Experts of a small language model.
Size: 9 layers, width 768, vocabulary 16384, 201M parameters.
Training: a variant of Muon for the experts, 6499 steps.
Below are experts of layer 5 (counted from 0) of a mixture-of-experts language model. Rows are named router (the router's row for the expert), gate (a neuron's input weights, with its number), up (a neuron's input weights, with its number), down (a neuron's output weights, with its number) and show model dimensions 128-191. Each number is 128 + 24 x the weight over its row's rms, rounded and kept within 0 to 255. Numbers have three digits each.
After each expert's rows: a language model's description of what the expert responds to; "comes after" lists some tokens at least twice as common just before its tokens as in all text. This comes from a sample of Wikipedia text that the model never trained on. Tokens count by the router's weight.

# expert 15
router:086158174135132090185130163114157093177102154125124174091140128112103148126150159129135102143133120103085114140099136105160177154121077164125157134104131096126120173138143152151112146106116089
gate0:116162144113123152104128115126127149116123131166120104142162127122131114151162091071095085155125160147143145121111115138132168150166107151133096123131150107107112112123109158125131098120103106
up0:137156123092136087140124123126080122134129144171138122146122127144135120148160125095087101117138146150172107125102114161138139112141105150112090116119122152129150136104091115145088123119134128
down0:109109126135137115138090159134139164135104129099094169121113141116145094127088087152157145141102132122087128136129120174097116095153155088106117113111111161168114099164122078121136144087139138
gate1:141160143172087163133162163150089103118089127129146093171127069157126100144121097131143147139141145138114122165139107097102106122133152136133138137132125134134142143158125105114166119136118115
up1:109171124140107161131151139178123114130129114113143124140131106147127111148128103124142107130123157145103109150120124104130140149167156163096160065182139126148112146136147145107181141170140113
down1:126113074123136117120087114094104136121155110123119145130126141153110151130138165185148091123128112152124094149149142134122147133163128111095133111141173160134106093126101108118130087128123119
gate2:112144175149123120080132121149118073165096139143145148150156128132123105126154096123106126133117073091143142098092117124122109157121142121117156146101174095121149111103131117149133118089120149
up2:127128167112135124082101147163132102130079113136136150085149136106125154159176124118116098132105113093130163135141135150157093107140150141132137161141145124158144141145151159164147115106160165
down2:151136141147122089117128093125085134164155129113113138093143122120127149108149130116123153079141130129149167154109101109127148156149149129084084174139118116108150116108082158132099133150134161
gate3:149173167121125117156134164140101130129150148159129168125134205103109116125127131134154148122143100153144108109131135084168144132122191135083134131142119145138130120131169138096099132157122112
up3:091161135105110174142106157133102115099120082133183163135179127144131128112167144137121123095205140133139121083093135137130204092098134125109128150101124109145140128149156143148093121176114152
down3:107114142126164079153118100143167127093131154130139115160147109120136155161120139119106130147161146141109139140137121160115145123126122087139146179159133094149126121129145130140117116106101140
gate4:114132136168132133157131109162163119150105144162122137104089149157144159135086067123154130148153141145111171123117138136146151118134140150072155069127152133150151156152099146134133150147171106
up4:142139116141134134167131143131145098155106122157146117143109114112148135168081134136126122109120144165138130089156159102136116132090101095140141112176198132129146112160135136141139118154104125
down4:141130153125151091110106095101086107117142134089129124100106115119105102110159147168114151110122108184133116099087143160121128099126181144124143137150157171123170139112114105131121135127136122
gate5:127155143140135106167128129084117128104142118114139125163080166125122093109128153122115150128105120107155151141133168149134116107125144137174159150125142119149173122143091106178139129127149116
up5:108125155139156105138156113083081150101170122114125129129150110150125105120156154150148144161162187125158105137139164146138100110110176115120155148135147112139152172184090103184135118112168150
down5:161125147140087122103110146125121158111117133175133150127137104108123141142150123125137126132078149113159102146127083126132164121154084152117147097152082131153146102094147170099115177105131098
gate6:156133147145139123098116098143146184103146145157134138124114127134144119156114202147154154142087148116069131129111135116115137101112112158134189171150120117138146172117149134116091147132141089
up6:123165155129125136105128130125151167126116124145123111158120104093157138107110169125157106157103094111094136128130137131122135109129104123141155158155103100185130121138148116152129154131124103
down6:144093160106151157119115108112109098122089161128142088199161094151104085081085116123142143172171131101136124140147107129086140141130164129125172132115145146144142120145124137115179098123135136
gate7:068141085139134138094087111130128179150104126121124131106108144172100106151127161127123089134153125146121133138157108117115161107081098132083101154122140148130099157136105151151153171154137137
up7:105108089162141149121138104124113164130144124137127078113155122131117130141134131104131107127134116120103153122129120111079143144113120138119099173136173125184102157146131141135152131166148140
down7:124112138110144134078104114141097091134166142124135151104133086105141085124119078116104136126156117157115158106116090153038161152131165177103140107157126112169113115104095099159111135104162140
gate8:144140161112091138143147081125104099106141157092090136110121109137137174117199091072176147104134132113153140132073163105146167090176140186106119132119140148078138135129172081102111097122095159
up8:146155154123101131171121133110115128141157135113096181078095097144119193143178136129185155081140123160125141145079143114130170138137138138098147142073135172118166134139188102118126072137091146
down8:170102127120121143192101120141186132103108155161136130149113175117092082124116101122105167092126137165131183086177112104166106153107161154135154117130152075120121138135135112152090130119143168
What it handles: Biographical family, years
comes after: "| ", " (", ", ", " in ", " D", " "

# expert 3
router:128124104163130145115115129099138104069119124083160096161104127138161100135147139124130143120123139101116136150143098144119144146107144182127151092164122175104148171129130100097168143110114088
gate0:099141114098138122126137117145135107135134167119140102080180154128151095134149129121149106155152150109106107076084117113096125127109133128134093170131162171099152114145079112150124153128140118
up0:136153101085143129113119107114114085151133148123176149121160134173169084164106120118147082153115093129139102130094132124109171164137131165147107122126173167135123176131115155119121125128160109
down0:135067138106165120163076170090130109081107127146150134114101169135163156150124114173097126111126155182135158123141102133196084104155111103154110157154117097108087152181164090135163091121084107
gate1:147111167170160138136179133135125071173137148112127088122109118162152120177113137135160117100145129134130141150128088160169109121095126104132196114177142120098111126167130139131105126101111119
up1:151148153161127150152179161109124065165157159160148077141134149146171114158114091135132143090098100151118134129107123119164139135116142135117179100132127156115098132136091107147172114118103099
down1:178137115159129179124132158154120126110141161114152125130083136151102148071144146119104127130101161166128118112120120158093089160210118158107051126139133137199127134153117091159172112168114162
gate2:146114142166104113157155128102153133137047156111166126127139109059159103138134175111133105141157162096115100165144105155156124075161116152143163099121148122134172116106173153135157096086122161
up2:157103164162149074126109144099169138123104123161148151112110115100113109137102150122114109107142162114106153124113107148158133133127152135131118098123151163107140107123188136088109107136109143
down2:156112136142165114126119151137110134147127100127155156093115103139135167148135176107141117129139086137071127154138151126106102122147111108183129120116133117132130075150097131082093085145111130
gate3:136126128136146133169100113119149120168138130105113135121131112152114146131150145118122113154112136128141104125145137151139157153107103113141128138119166082126144128179146122081149125124131161
up3:124135073153109154135154155112168091120141130106147142134123120110119165128174143119099088191132137110135108138107116163104122158079117120111146168145147117152130161162132149084131126128177107
down3:138113128114107120104125116099116157144098108158147092110102094130120153125120085054119149112141110128140145116135106136116108127128104120139091141171111157150158074123148100147155096164153148
gate4:120138110131158116142152137117104123137142138122105161141134143127181123105155127107095089096162108114145094129093128113131160139118139128135098141123116096114091126129113101150123139147136124
up4:136117087118143115172116130118097151139103123101174101134138130174115137113119131106151126167143123118152133125114139165135115110106160148121119120116161133108102144129121109149097138124112151
down4:115116132117137087115150127123141138134111159123125150134115079110108144097113123106138110095119106124080085174180148127120100120155114108144119138148091178162097091064096120132105104148108149
gate5:110103125128129131155129128128172125141155107091131134093127126155127131159121147086159136134128107121072119175165134159087095161148075135119161127125168125134140104085128124112102124128130156
up5:110142110102119123110144176124141161130117099113142112103127101167141110165100164096161149123156121065093102182140157122065101097143071137113135118114148127105176153099152122116131130152140175
down5:181125118165113149137116107131109083101165138140127123163119128134128143082096136167125156120186126145146080151080148109155117143115113133169133108088086155150141064103102128115102126146135136
gate6:132107134105115137106115109122105121161117097120133124152125135122076149142109144158119124161106122116112116129121135137112152130091191137101150110123134169137154146138120096159120148139126127
up6:081119122144157109168115142076131086151122110128123151171149125157075092099139141169051154106114108122101077113119158107114123164108135109147145107145144160097146154102143108165125124111081115
down6:093106099096147101158132116168126104090130152128076091099169161131105075129109079129134136159143130102139129097132188131139109146152140132163160079160112145144089086119153148165093163107109108
gate7:116120120172122128093101135111093118134127124119161123125099146092123094119161153058141126139118130117176133124160177134170168130121203141167100079153123143116126153120086139160117122121111148
up7:099101118134111128120118148119128121132102098149144123127125167146137088126163137117149125096116141137133100154148137134151115106195159146179093133168157191131132157125133130128138169161102153
down7:171110128103120122100145108104122121153108190130134098089150092130133138153127127154145121121109162149100151130167157130109146106146100133109143123135124128118089138127144125146078146098129151
gate8:163170080121120114107098083088112133140105119142101128104138090095087113137152123111120165103180086095130141123152139108137137157139149137118152099155104136087137179094101135130115133127149099
up8:091147098124172124126138095106102140140135169119115115104144144135105117164129109087114149114132124124084159152148177099154136164121128162103147137132153135128124172107105133160095119152124092
down8:082117112091112126086181091120135121126124165104149127162159133105135127153066127119144132097101187177173103057127126136118125119139125162160165136158139138130130124127107182130128116132101128
What it handles: Numbers in tables
comes after: " | ", "; ", ") | ", " ", ": ", " |  | "

# expert 14
router:118122159121112117141127114127142114106151121142126106153120067090132110132104122159123099113103164108106125128142103146130111104119114157138104127094109110143129143131119214131152108162117128
gate0:072093121123148150116170125110103106145064167091102153106128075148167095108152181155156133137137117145102168118146138105128157145140149102091078131111132151140075165133147092109127120142135097
up0:145099117118119143101172108127119103139115126150089142114122066146139151103144125150144156149136147127109137134111103088141139131164124088117086112089116133169100164102166115126095125141133080
down0:144152155173139170090136138081101142148120143133150126123108094116098095137142131098136114175121116072137108128135128153129126152069112149141137068113095156130146125110146134103117172114140156
gate1:147142106147148144108122151127170168163120153138134136138172127110120138140099127114110149162113112131135108142151146145162121107126126096102138142101130111117104174141140135142126108140105098
up1:149173154119128118110113168138125140141135142132154126135174132142136091129134154079144146145128122125133107154143134120173099136102128092109134107110124117135082186115123112115127107120123123
down1:110092159143120169136126106111129126127127107111118127095115134123143134111117184140124135141124123110125103126166167130137134145110149143157102120144098115184133149129103071173130123108138101
gate2:143135176105093183105123115141089174136151135136146091116136075139134116142144129156102141127115147114130154111137108123104112109116116163093151125144106128169135125115128125142126121158135140
up2:139152139101061154140102120137091179151117159110084130108150127130090090132121136179146140114091180098129115107134107108096111149121126159123199133104149122150119074166175085153124102138117138
down2:129117108126138152116123117103142084120114096181126111140139111110131151148126130140159130128153113097105165122139111172178105093108114085157140101120137141125167130108140098138089122123115141
gate3:131161131119140166131115163205151127173105051201108156093127089115124098093140138144099103131153166108158156150145140149149129104126154140147158125132123162087134135122126150175125113144165162
up3:146135126126122160113163162164126164139129104155107136100138065086134105133126152138092112121107189081147133178129098166108113125103110144160146161142121172125126105146118170137107117086164164
down3:099113088157117110116110130155085113103132114118125131092135128154153105145147165131125091114149129115193122086107155086108133117139114115154136135108118127092128095117120100150092102170126155
gate4:131149099128113113151148130121130108110098127090123101212162149116110114160122100117112163157143138140133172096119132136141121143169132104145139129148122133136131131111110147153180150137134166
up4:125166077126152096142093115131148151088101102081131081175134082119120148148109128156084118166104149119107186122146155093150135134150144140131130122123150171096164135113113114129155101124140152
down4:122140149118110112120138099129115148107127100104119128161119147143099126163144108096182081118130139104148117168134142125162106123117108129150147140156192132131146122159170108138126102155107086
gate5:136148158153126103119169164130128095089164134134119138117126200096154155136088114137084174107116120126132112142097132146131126089108115133145135161117159138151196163110106104125119126111130088
up5:123146135147126108144136144145131074122180138113149154103121146077102133129078141140095110130157121120105124126141131120100114106149126154149083159152105157140162189118110136121117115131101099
down5:107126085148139096112124138144097123164153109149123119097125124094084117126114122145117138113135115162158099139120157182091139108157101133096128182149097089123116092072076127130179124104174129
gate6:137133096136174106124152157125088139112096105126120153112110117152151131106121145089105151148105108160133100125142126074122082158067132119127132116095119133179161158148159151117118102099141138
up6:137122146101153113126144145151104112124089134153096102124137142132104132157156145097104115161108118154161120126113136109129123145122094117141104110115131139186153108170166107113132107127147114
down6:124093169140112121135117095128154097161128119141139160133097108125109119137155124093146162071098131142133108180111125149108096106159105130097181122065137125128116122145129129093155107108113128
gate7:164167133126099151104147106137134104102129128103136154125111086148128140115146121100127143110102133153117149110111142126133134074167138128117114139127147118121135154134136109135120119146122155
up7:145186126173105139115134128150174115129122135106135127104122136105145110142155128153125121135083175151146096133103118102154089109141167135121070122115155132124147159160132096124148155120130159
down7:133136179111142127142149158125141142136147129116133123147175115093100127149096111109167153139156138133149148123106118109134144080139067145120141139131104133119118163151098112163112087133155139
gate8:131129096140140127122116120124147134124135106139142137112136163093144143142127125111143140089192123067148144166107111169135124103097109150170145110129159104087128122147170128142154101129158171
up8:141124121104091098157138112114129154116148165126132145154120141135134100179127078127136121087177126081156154162128115163124106139115105137134104107135135120108132123153148079081114136141137139
down8:118126130129131196164125162183115113132191128123125083115147134143131149162133134111143147163134140127146154140115115096092107146121124072165106147134146145127122145128144122089105091142163167
What it handles: Table numerals and units
comes after: ".", ",", "–", "′", "5", "6"

# expert 5
router:123111182147120130155120124149107130146186086133090105109141135110129129115123153100159141101150135178123167154133136124110113122127124149109084102142127136176139106114077074096134081127163143
gate0:170160119125102089084110096139135127087100114144127117122123151124132108108119146156082122129108138163120121114125156155173141129085133135123118114147070138152153117080148154159105145150110157
up0:110158125087135090157118111133112100112156083148154138090161164111098106111111146166103105101129133162152134102129144158126132165071127162123135115157138105122119080100157127165115093159108096
down0:112129116094089156116137144131120157113158139155157165127106135140136100156064067108132097109120169193132107155148162108120149125120112112112130115100110131142145110115134074109166160133098137
gate1:124063133103120105154130116166150138169166157100131127135111122148095156108116166136131125145164130095149179150118107125089144139115105106135135095128150096121119136147095126113119114108143190
up1:126091131095121111149157155165179130123140127148116146157091131112102107133145120170145114154161141138120162103152153145106165112090102084131118132113141115102116127079160102102148157173117162
down1:161124123129132134113165128138110106144163103150123129144083149093128164118115115132141114125116106179141107120070125123115118125141125139152112134110137135098125120186130093101117116118181123
gate2:114113079117131145111131113155127127136091124121117153113138132097104096133119101120117066103143168180114159138140149142119118137119169117141112136154126163129094115119138126173120119166097110
up2:130093104128120106112133132171136087149132157099118151146137109122116105112084121078155090121124130141111174130105117141149101144136164077149101120127127099127124142116124142171136125162134120
down2:130140146143096114118108157118136159165140144150112119125131137186137093114176161133130126133107127118118148144121143070129112142150100120134111096121151162147133124144118110122129128159112121
gate3:138156126122142085186099125165113129115125129130140135108136080130107142109141085153127098153092109149130168164148146093118110136134089139062100092102147104156129126088140161130173133149141142
up3:165131171094096103168103123102103109130118109137152111120141090129119083115139076109072116163102126101120134173126160118125113113138090124100098126098162108121124130110127132165135127148138142
down3:115156144168127163127114148116118090123135084142107179179130150105154118101114091092133113117137100174154129117110123118192139132170147129093134162111166141132128130117155101154117135140169101
gate4:132157093158139125135165125114135154140120138154123143148127119124118146168121138090102114129126087116091138121084139155131117169140092155111143121127128149172174104119107136078148145123065103
up4:107102112175134117090145134095129122169131129150145113147132124134100166154132161121111112085122082046124142129134134137158134125178134164108123131149150155117156088157110114119172148147101050
down4:140145139174161159144098113165135105100115124115137141117166124155124128109127112127151144126120129085171129115112094146198123106129151124131145135129123136107168111170131141102128114138167118
gate5:133110128137110091140096080065164109096132143108125133091153126160154114142108100173134079096095114088136084079105141140115131133128144147124085093118106130080081120122094146143131106151103150
up5:103112080097125130132160112098120098138131132120122123080123127169115093149136139104105065129121152106106122095071151115116133131083132150117094080147078098108086126157138137135170114140106158
down5:127083106118095117126155137114173108138099117080137134127062174117102100109163140089133133129119154164154172129132115131106131129122081112134146117052075152108135127117140148137096138096124146
gate6:148167104145143123145114129137114107099151151141114131159132104148100132151174103122154110144070140118123116098154125126118101108156121109119153139110094129109112183069144131118136169135153097
up6:174136143156138140120129153129113148085111116135140122135141155117139104181136103099156143133114183124104150160111127135088150116122146109115144149145149112118117171066130126132178109110125116
down6:127108147141108177139117138135138177155143070137115162114128136159122116151210169089130168132153155094125117144136169095127143166108122105079132135106166117163091122115131141116096088122086142
gate7:118093140102144127123125121120099118170139139156124100118115125099167116133151137141160122128167114047097128116142112108126110161162124145131117125119117113137110138114102153130152163114144115
up7:167102149139102152098143130129092106153135117130120164141100114119148151118150151141167115157151119047139141138150137137123145117173134143115101150115127116167112146103110161124143144140143127
down7:110142110121135140134129161097160085129153126141110121133110116108138089143136114129085120146120104137161141133137136152106138115159118098138142184131159123160152141121093135117124137118167099
gate8:154125132118091129124146127137152161112167131130117135109129157128137148128164112146170146193131119072144129088109147151142085088117141169122126135080180135061124125118143109113120130165124124
up8:112129121116121136123116134134138124132136134094075097122125135124165173099161135169135125142114138112145124084140153087123133108074146185091131154118149131094153124151150097098125121118144145
down8:152126138144147146117129130078068108110121126125181134146124125177130193121109136154124172104091108157154109148104171085114164121150073138121140124127099133112116182107106103137089153097155105
What it handles: Line breaks, coordinates
comes after: " |", ")", " |  |", " the", " The", "°"

# expert 1
router:164127114109095128099129155135085165119133134115121146114136104189146122167133161130146099097107145102142116146097166117135107116178109134130166147141157167151146139186123128132155155113126142
gate0:069096093127101124093162125113110191077102124137137095107136123123126153119093150138149133133110162093087161148128127131120136159162153109141137101076152147158126068132156184097088114166108118
up0:126104137099116108096149141110103142113127136130114126104180142141125128131121099117150145165136178112120171126137084154113147111140158137130144134061133122094112071127168139112141134154058150
down0:135114141121132138160151079114117106111158140133183092120179144132113099130129085113136108137131136095129109110118088140078147118149115151108143129115125094105101165077127128112130137172070073
gate1:172172132085161125145182138147082123145156141147163141132155116141141131141108152099150088162130132107092096169159121104114145143106142115133130091126114130122126141131091144123113113128123156
up1:171141146112163170120153121115147133128136151154113116146131113129121101123097171131152068166113167135092130123131140090130142116131138108135111132106144124128146098129107142109109139128110158
down1:128108117199164115133071112161126120148113117169124158129105120118148136128144087140110170099082111125138139135171150111161085126134163129149153138150137156106110158117162102133092089112150138
gate2:122128116113153103149114142154106161132108078119178105105134172121110155122118124186138185139157129090131136123152147105148115100114128155099139114105080089175108167147152163134093142103108164
up2:127117127152149105121140151132108163115124096148158121120129165118158143130144133134143147104115154109131132123128151137144073104088116160118108117094097118150134135098170132154089135118119141
down2:127076115150119159147109159121117122138159119127144115099114124105114141148149148115125101109156107144114166121130122112147135107127122112149136094121159140136110158106134110140116145115110113
gate3:156145120119137159103141138094125152096129122072141140153124160118097166156103099133152142127133185159089122126095089083148111141131159137083109134152157123144162117125144114131169091146123126
up3:121124117085146117097143107109169141114109126121142126160110134121090137162094106136134157143119136116124143161118104088141112143145153134095100110132118143128150120145139090098140106107080101
down3:084167198138094098139132084152133124124092082142142128098151105165120120203135161100150145124106111143164143138163088174114099152114143156176132131145128065080134151150113173130119106153149102
gate4:158116135109131142134141104160144162060120174108172098129145136142084170120178123139122122141188129126092102142084101121120177129124102124100155093127161152100120090146117110126131109135118154
up4:143113142122149126141176096177077144117166160092175123121150110126090114133097091141140129153167141121155101115115134104150127138104147116113157114130163173098084131148118134132116074152116150
down4:113091135112123118123159134153198161129112130105106145144114133138114116097137116166141180159084165106124146176128142120103149103144109162131139119150092133134125075125165101124132152114113152
gate5:128121071111136127130163131112153158133098119142151118122128110108144139108134152121143112156132155144079174119126141167093122127104134121134094122113157088124121099117154147083109138104142154
up5:141104059089127139153138099136144129148143073128112119116101091134134127168153147134091059129096157143078154125110163144119113121119138143112139157135135134112087169116153138103068157095099148
down5:068152161141104124148129119162149130085139147128118115095127114148128160125122138142187128126165120107131126142096103099125111140152142116129136131099161108127118149121123111143114104157124131
gate6:100110143104122077129079133090118119123091124131147102120107120131127094161115172135115124118121134146132115145165149114142146132174157126121128136108143146152133117129078120118151070120104150
up6:130151124089135158112127141133110114136134135092111153124171101159131149146147165182151134158123105155102142129086113131142147133124168152146184117151102125169147126100143121145141104164116106
down6:134140033155155153105157151142132106128103180109107100121094146104116126129127118134138132169159132122125121113179113113053118114121102093151102136088138144141147133126153141151077116129125118
gate7:178140113119154127142140141197080174081118079104163079166123139122134152142088127161156100157098152119163100115119163110162124115097119145084140150112176126134100191117143207119123131104109126
up7:197122139165136134167112159151084150067093109114155106166137109081158170119106114135156123138148136148164145119132122122111121111158124159120160149120155087150134164142139198158101101096092157
down7:120095138108153109089175148104148095176101121144107102134142141164078101137137128125112134070113150135134090136118137173187132135145120109161148119120089142168145116108150152091160160161126133
gate8:131148133099111129132123151135108159094149139129184145137108096145103118123111122143149174129091183100163049175123142107140141116117070161162089070123090141152146092142092131086104080124152126
up8:139152128123173120158140135116129170094185137174149147115142096119122125137105136125157148092108151104160059164104140095159100129116093125127112072123091148132117099146114165128154092129140127
down8:151124145144082113117137081095127142070110168130145130163172147140132114145107162119122076123097134120051129119202136158153154140166164097143114115108135161133084140099162111114144142155164098
What it handles: Table and list delimiters
comes after: "\n", "\n\n", "1", "2", "-", "| Party"

# expert 7
router:134075113147054130155198150140116144157126099141104088118076133091105128158145099130098139127131136169112134161171103099131135121144145168104087125128154098172136116154122147122136088158126110
gate0:120083134126141160132092108157134199122134157117170119095143112165089133067089113157188099098131155155120117140129149104148132123153090125148159146114142111163137149129121115169145127102137108
up0:094114122125100132105094139126149170105110099137084125098170152132081115099108116146175146133109106118104100158182173086158117122108078117099159110101154153125163123130145069153148122124153148
down0:107176100074098141165157143128165130135158101100110119138106125129125107122177124171107157091110147145123093124077153170082150098166130138121187180153144108164093152118112085141090146141144071
gate1:143083098084107150092128144164105162117112176151124114097142115144138129148137109157131105139134163147105087154119109108123131124125118139116127150098148121138132126143157161112109129132130123
up1:107103120111089112147154128173133175151117111085136140102121136168116096132104079129155121162121159151143096140137120140122154164168148178124089119120160089132115151127159107137137122118134160
down1:132180154132174124123121069113112143175159191111140127157147123112120161114173124148135122141141135089182127101128131174104141122135140121136136160191135096122128109114072117122115157133135118
gate2:132121138139094138130109142116104103113152147115112100116134112140150129165106148137132155150188133141134084117134104119132074152081138135077114132134073128154211107160101154131120124103174147
up2:133137152132142085126115129127115118128113116132181149152181140141095111127123125115133108117107160104118074144130132126146085133114162137150115148138128116136142111188097139102109115128141123
down2:135105080129134110098132132136141177137156155124165119157078089111109123127151106107156130140152137144161165091140163113144141157139105108112112098123134130105143141160129119106178127176138131
gate3:122171123146135110133105079118122162112134084136129126130115173143119115111156134132138115120101088111146117148134128109142112187152116142122137077130130125126109089106097121125146122125160107
up3:138129091149119100121091098143107139146144076124129140121132141135108131131131183133111197172131115109151075091137144102103089161170167123153097088151161120105124093125117144103168105097207108
down3:129110137164124102139126160132133159165166177133164073110170135088128160124088152127140158112151100080077129108138107096147101089137128163112133141118150160118116103160139129115143161077130103
gate4:130076120092105136073153137136122150164148161139114096137156171163116150186104152153112136103139170116165118119127125101167151112151140135153144179123182086152179138122112140105164141151132154
up4:103136101115089151121136155154129165167125153106098125108107141145111145150139134146108131137157103126164169131100107140130144139158125135162135171111186157127090124104135124135134150110132162
down4:130171127162123136120133143090107110120121111078133175090163104087150130068127135117117145147126087107160130141161116146129103141131102144162122133104103125097151082156135162122108117128128140
gate5:142135109135163158100144153104133100144151170151147144129142132091167125076109084139131128151129137147110115127107110141102118153159181093169147126122182135114166148121117146122173131087100140
up5:144091137113136124114183151129145176131151102133148114090140159128139158149113107119160103126082094182085149135118139136111092134189137134148134120167151121157133124111129144093139111124113138
down5:126093118166154107150108149103137123094111110117120143120117137101127148123159136162152126103114159157135129131151125122138127122117117146127135123110146097147102090115120138146138104110121119
gate6:114122107068119151111118107121096122131140176115117106157105140142140108140132145128122146144107103114084077118157100099113109156128113095104123141089113139154082086171147143129144105168091160
up6:092100135086131154127102117155125143106112135130102136120154103151105114131178156097146106093127094100075129139130129150116138129140108117140154143141107119142117075132142138141093103119121166
down6:150118116125134104159075119129126142109118124115111112066192126148171105156125113122133126168169183111169145146144144171110113097142105125179157108135160117146162121107157111118107131133181066
gate7:116126180133107163159167148136130130167128144134165137076106182073129121108119089106110090137122141100112125099139176155133109129129132117128082156129130172148099105145102159112109128101106164
up7:122070131116146153133111139161132115147134143148086115095109144093144100140115106143101145160103099130130123112146169108143118109124142113162116131117095146145131087106137154135147131131088123
down7:142134108119129111115129148129121084111124136143117107120140082141124134100091156094128141118127126125184145079158119129169120132142082165171122168102114109124131125138114126131114093124157148
gate8:144109105137099110121159131135097142105143108129105125181140145115140082118083101125138162142138112137142129104160129184129091139122098124110128154128183124110112137146088109129125101143123162
up8:143123122144112138106135139117103108154136123154136124128115125120121094138112082104116165164152094163130165153154159120099136171128092096127152127158168101126139139122153119125117115104120171
down8:137182163096143135125135109100134158093118112136143158109155105146129121109111164084145161123119142138114093136133117124149132096145080131123141131122133126125136157131150152133154133138154132
What it handles: Content noun endings
comes after: "1", "2", " ", "–", "'s", " in the"

# expert 4
router:132126133160114158131107089132173113116145117100144131136168120140143130131110117076072116146113129108157116123131122141104143117110157186137104123102118101103157167075115098140135146109171118
gate0:156139161138150161207105086139156148143142162105168102133138146135162138136118123122147127138119139128134126149094133146110129177146108093104110115113125119137125149136129178104162142126126116
up0:116124157133085127178134121118176130135115169106117121155092131112123125092161123148135162120091126113134141130051138131135130162183109084152119094067127153135143138186065154104119131108135113
down0:129136118129149081125109120090113148108092132143134101147141132121117099175145156126122111102141116157150172110164133115176106095159140127104107118150111111195164115129125103125126135163119118
gate1:103151141119161066117084163132169135144150139122094151088142155092177133156146130129167166091112151129159108147089082110145114142137088139154098133134119141092157152087116171153159148161115116
up1:105129112138109095169061158106140116122147142184098139122133100071153094127163124119136152124149130136129123117068117114142113119132094129128124129102146140135156097118100147175090119145157121
down1:115141125098105115140148120127168153147130161134136135182127146137123120114109125148152097118109112117116132133115117151115145129130143116097163160116148132115084082154102113149136086143114168
gate2:151149142100100164127146109132123123103120111165140104105125126138160119133111149093176149121101129137072144116108125123182106137147127151133112091182142111150104124131140143145155158101101149
up2:108141116123118162091114119130167113122075129116118123148110142160135149171133151141137129154134088161093119121162105137139093118124125101095099145176139146173094151163135151104183166105107136
down2:173137128132162077155106108093104112130118160134107167097140147130116102126122135082114136116113122103172114145189156119164156129141105115116157197131131132119143107155153091103082162117144148
gate3:086115132158146132164101145140119127145144147164157134084108118153126153105122096091120153113131131138144132178108139135110105099126145091133142118132096156136106137090120113066133120128151163
up3:110136126150120128134103093134109103145156120113130124154127116124143128076119121116115123122108107155115122124125140175129093126130159094136078119129144134133118152144099113127098141141086136
down3:157146111085119146141157121095197154133141142116129133136139148095120150135128144139138101103135142106114158108087117088154159118154118136149095119115149126125151116123146147161144161161102123
gate4:098136141114157114152092121155090114111146155155131113125122093129147098155118159145147126136158106116142122167134148138140140129163133129096112133110155159109144094155108138090104119141152088
up4:083161129144160103166134113108117125078116154149117120147092097143167136173144093118129127122154127106185149136126138153141097131098099171086090131121175116114136089123089161125118102162122109
down4:160134181179150131105167107109093155157124106131145161136108129126136129127139125139144121128104129169175124107130162176118159122121120139127154069138146143128088140127157095136112162175100143
gate5:144116118149163100130150124110113128174100157141129137158164148116084113126209141107134113182100117121106173168159165165143117112090096090109127109105131159087128126131089152093135095155151086
up5:142141090159146105160166136122113155153154131156139134138147162114120105124165118121129111154102113121135117094117139159145174122153130103095106140115136143129145105133123122169104095150109117
down5:136142134137074139120126135135123137128122153148139128127157099118141162170128136169109102146145164098140140108148111135120113128190138098114139145115134145102150118122153158134087102145100083
gate6:123133133147128124130125088168137140164121113120103155152159152120135135107116114123101126107151149162126100163091134156104146120150155148125139125148112150127109130125132094162147136110164169
up6:125148120148147099125115108147091127102136105112119119126111132106119118122127141112130135124142106143157075120093135118138120138139167153110129108151125151125119104116150108113146111103134141
down6:100133147132128122129107118131175126132124117135098098120120152153131163113163157094118101105102149105062090123112178074137110115126114146145129132126151085134126089123134110110097117091091136
gate7:167117122110095154118129135091094127148156138133138120139119189141136157079101091083137144088143110098098133134155151116139114109147130128098143143096127158077151106141133109102120128133130134
up7:125139107128100153111145079126081145141136129080133157161127103154166126116140100153144152130170126096109174118121152128113117155152104125084145139102136138152130105136164160142113117164101115
down7:132099125090097089154128145116092143101129127088084073114150141102154077159165149129136097147097091136173123130131100136117144134155124143146121149149113095112136152117130125156140093180106146
gate8:153153131167110147122131106089106113125088127109075150159143100129139118125137152160137120099127144092137104124118182126118147123153157102114157125115095153156111115075150128131179086113163149
up8:121136119129108142116132106089134109099099144147103120147167110136163141100094130129147086160117093136134105110137134154166125107163154109119157134143096189095131123073173125163155106122126106
down8:109131132184164111109139138131120139118135157085117099111103128140110124118116116090090107131113137181113087152152074131124167122130083145118146111109159100111119117145135144133084109161135070
What it handles: Spaces before numbers
comes after: "\n", "0", "3", "4", "6", "5"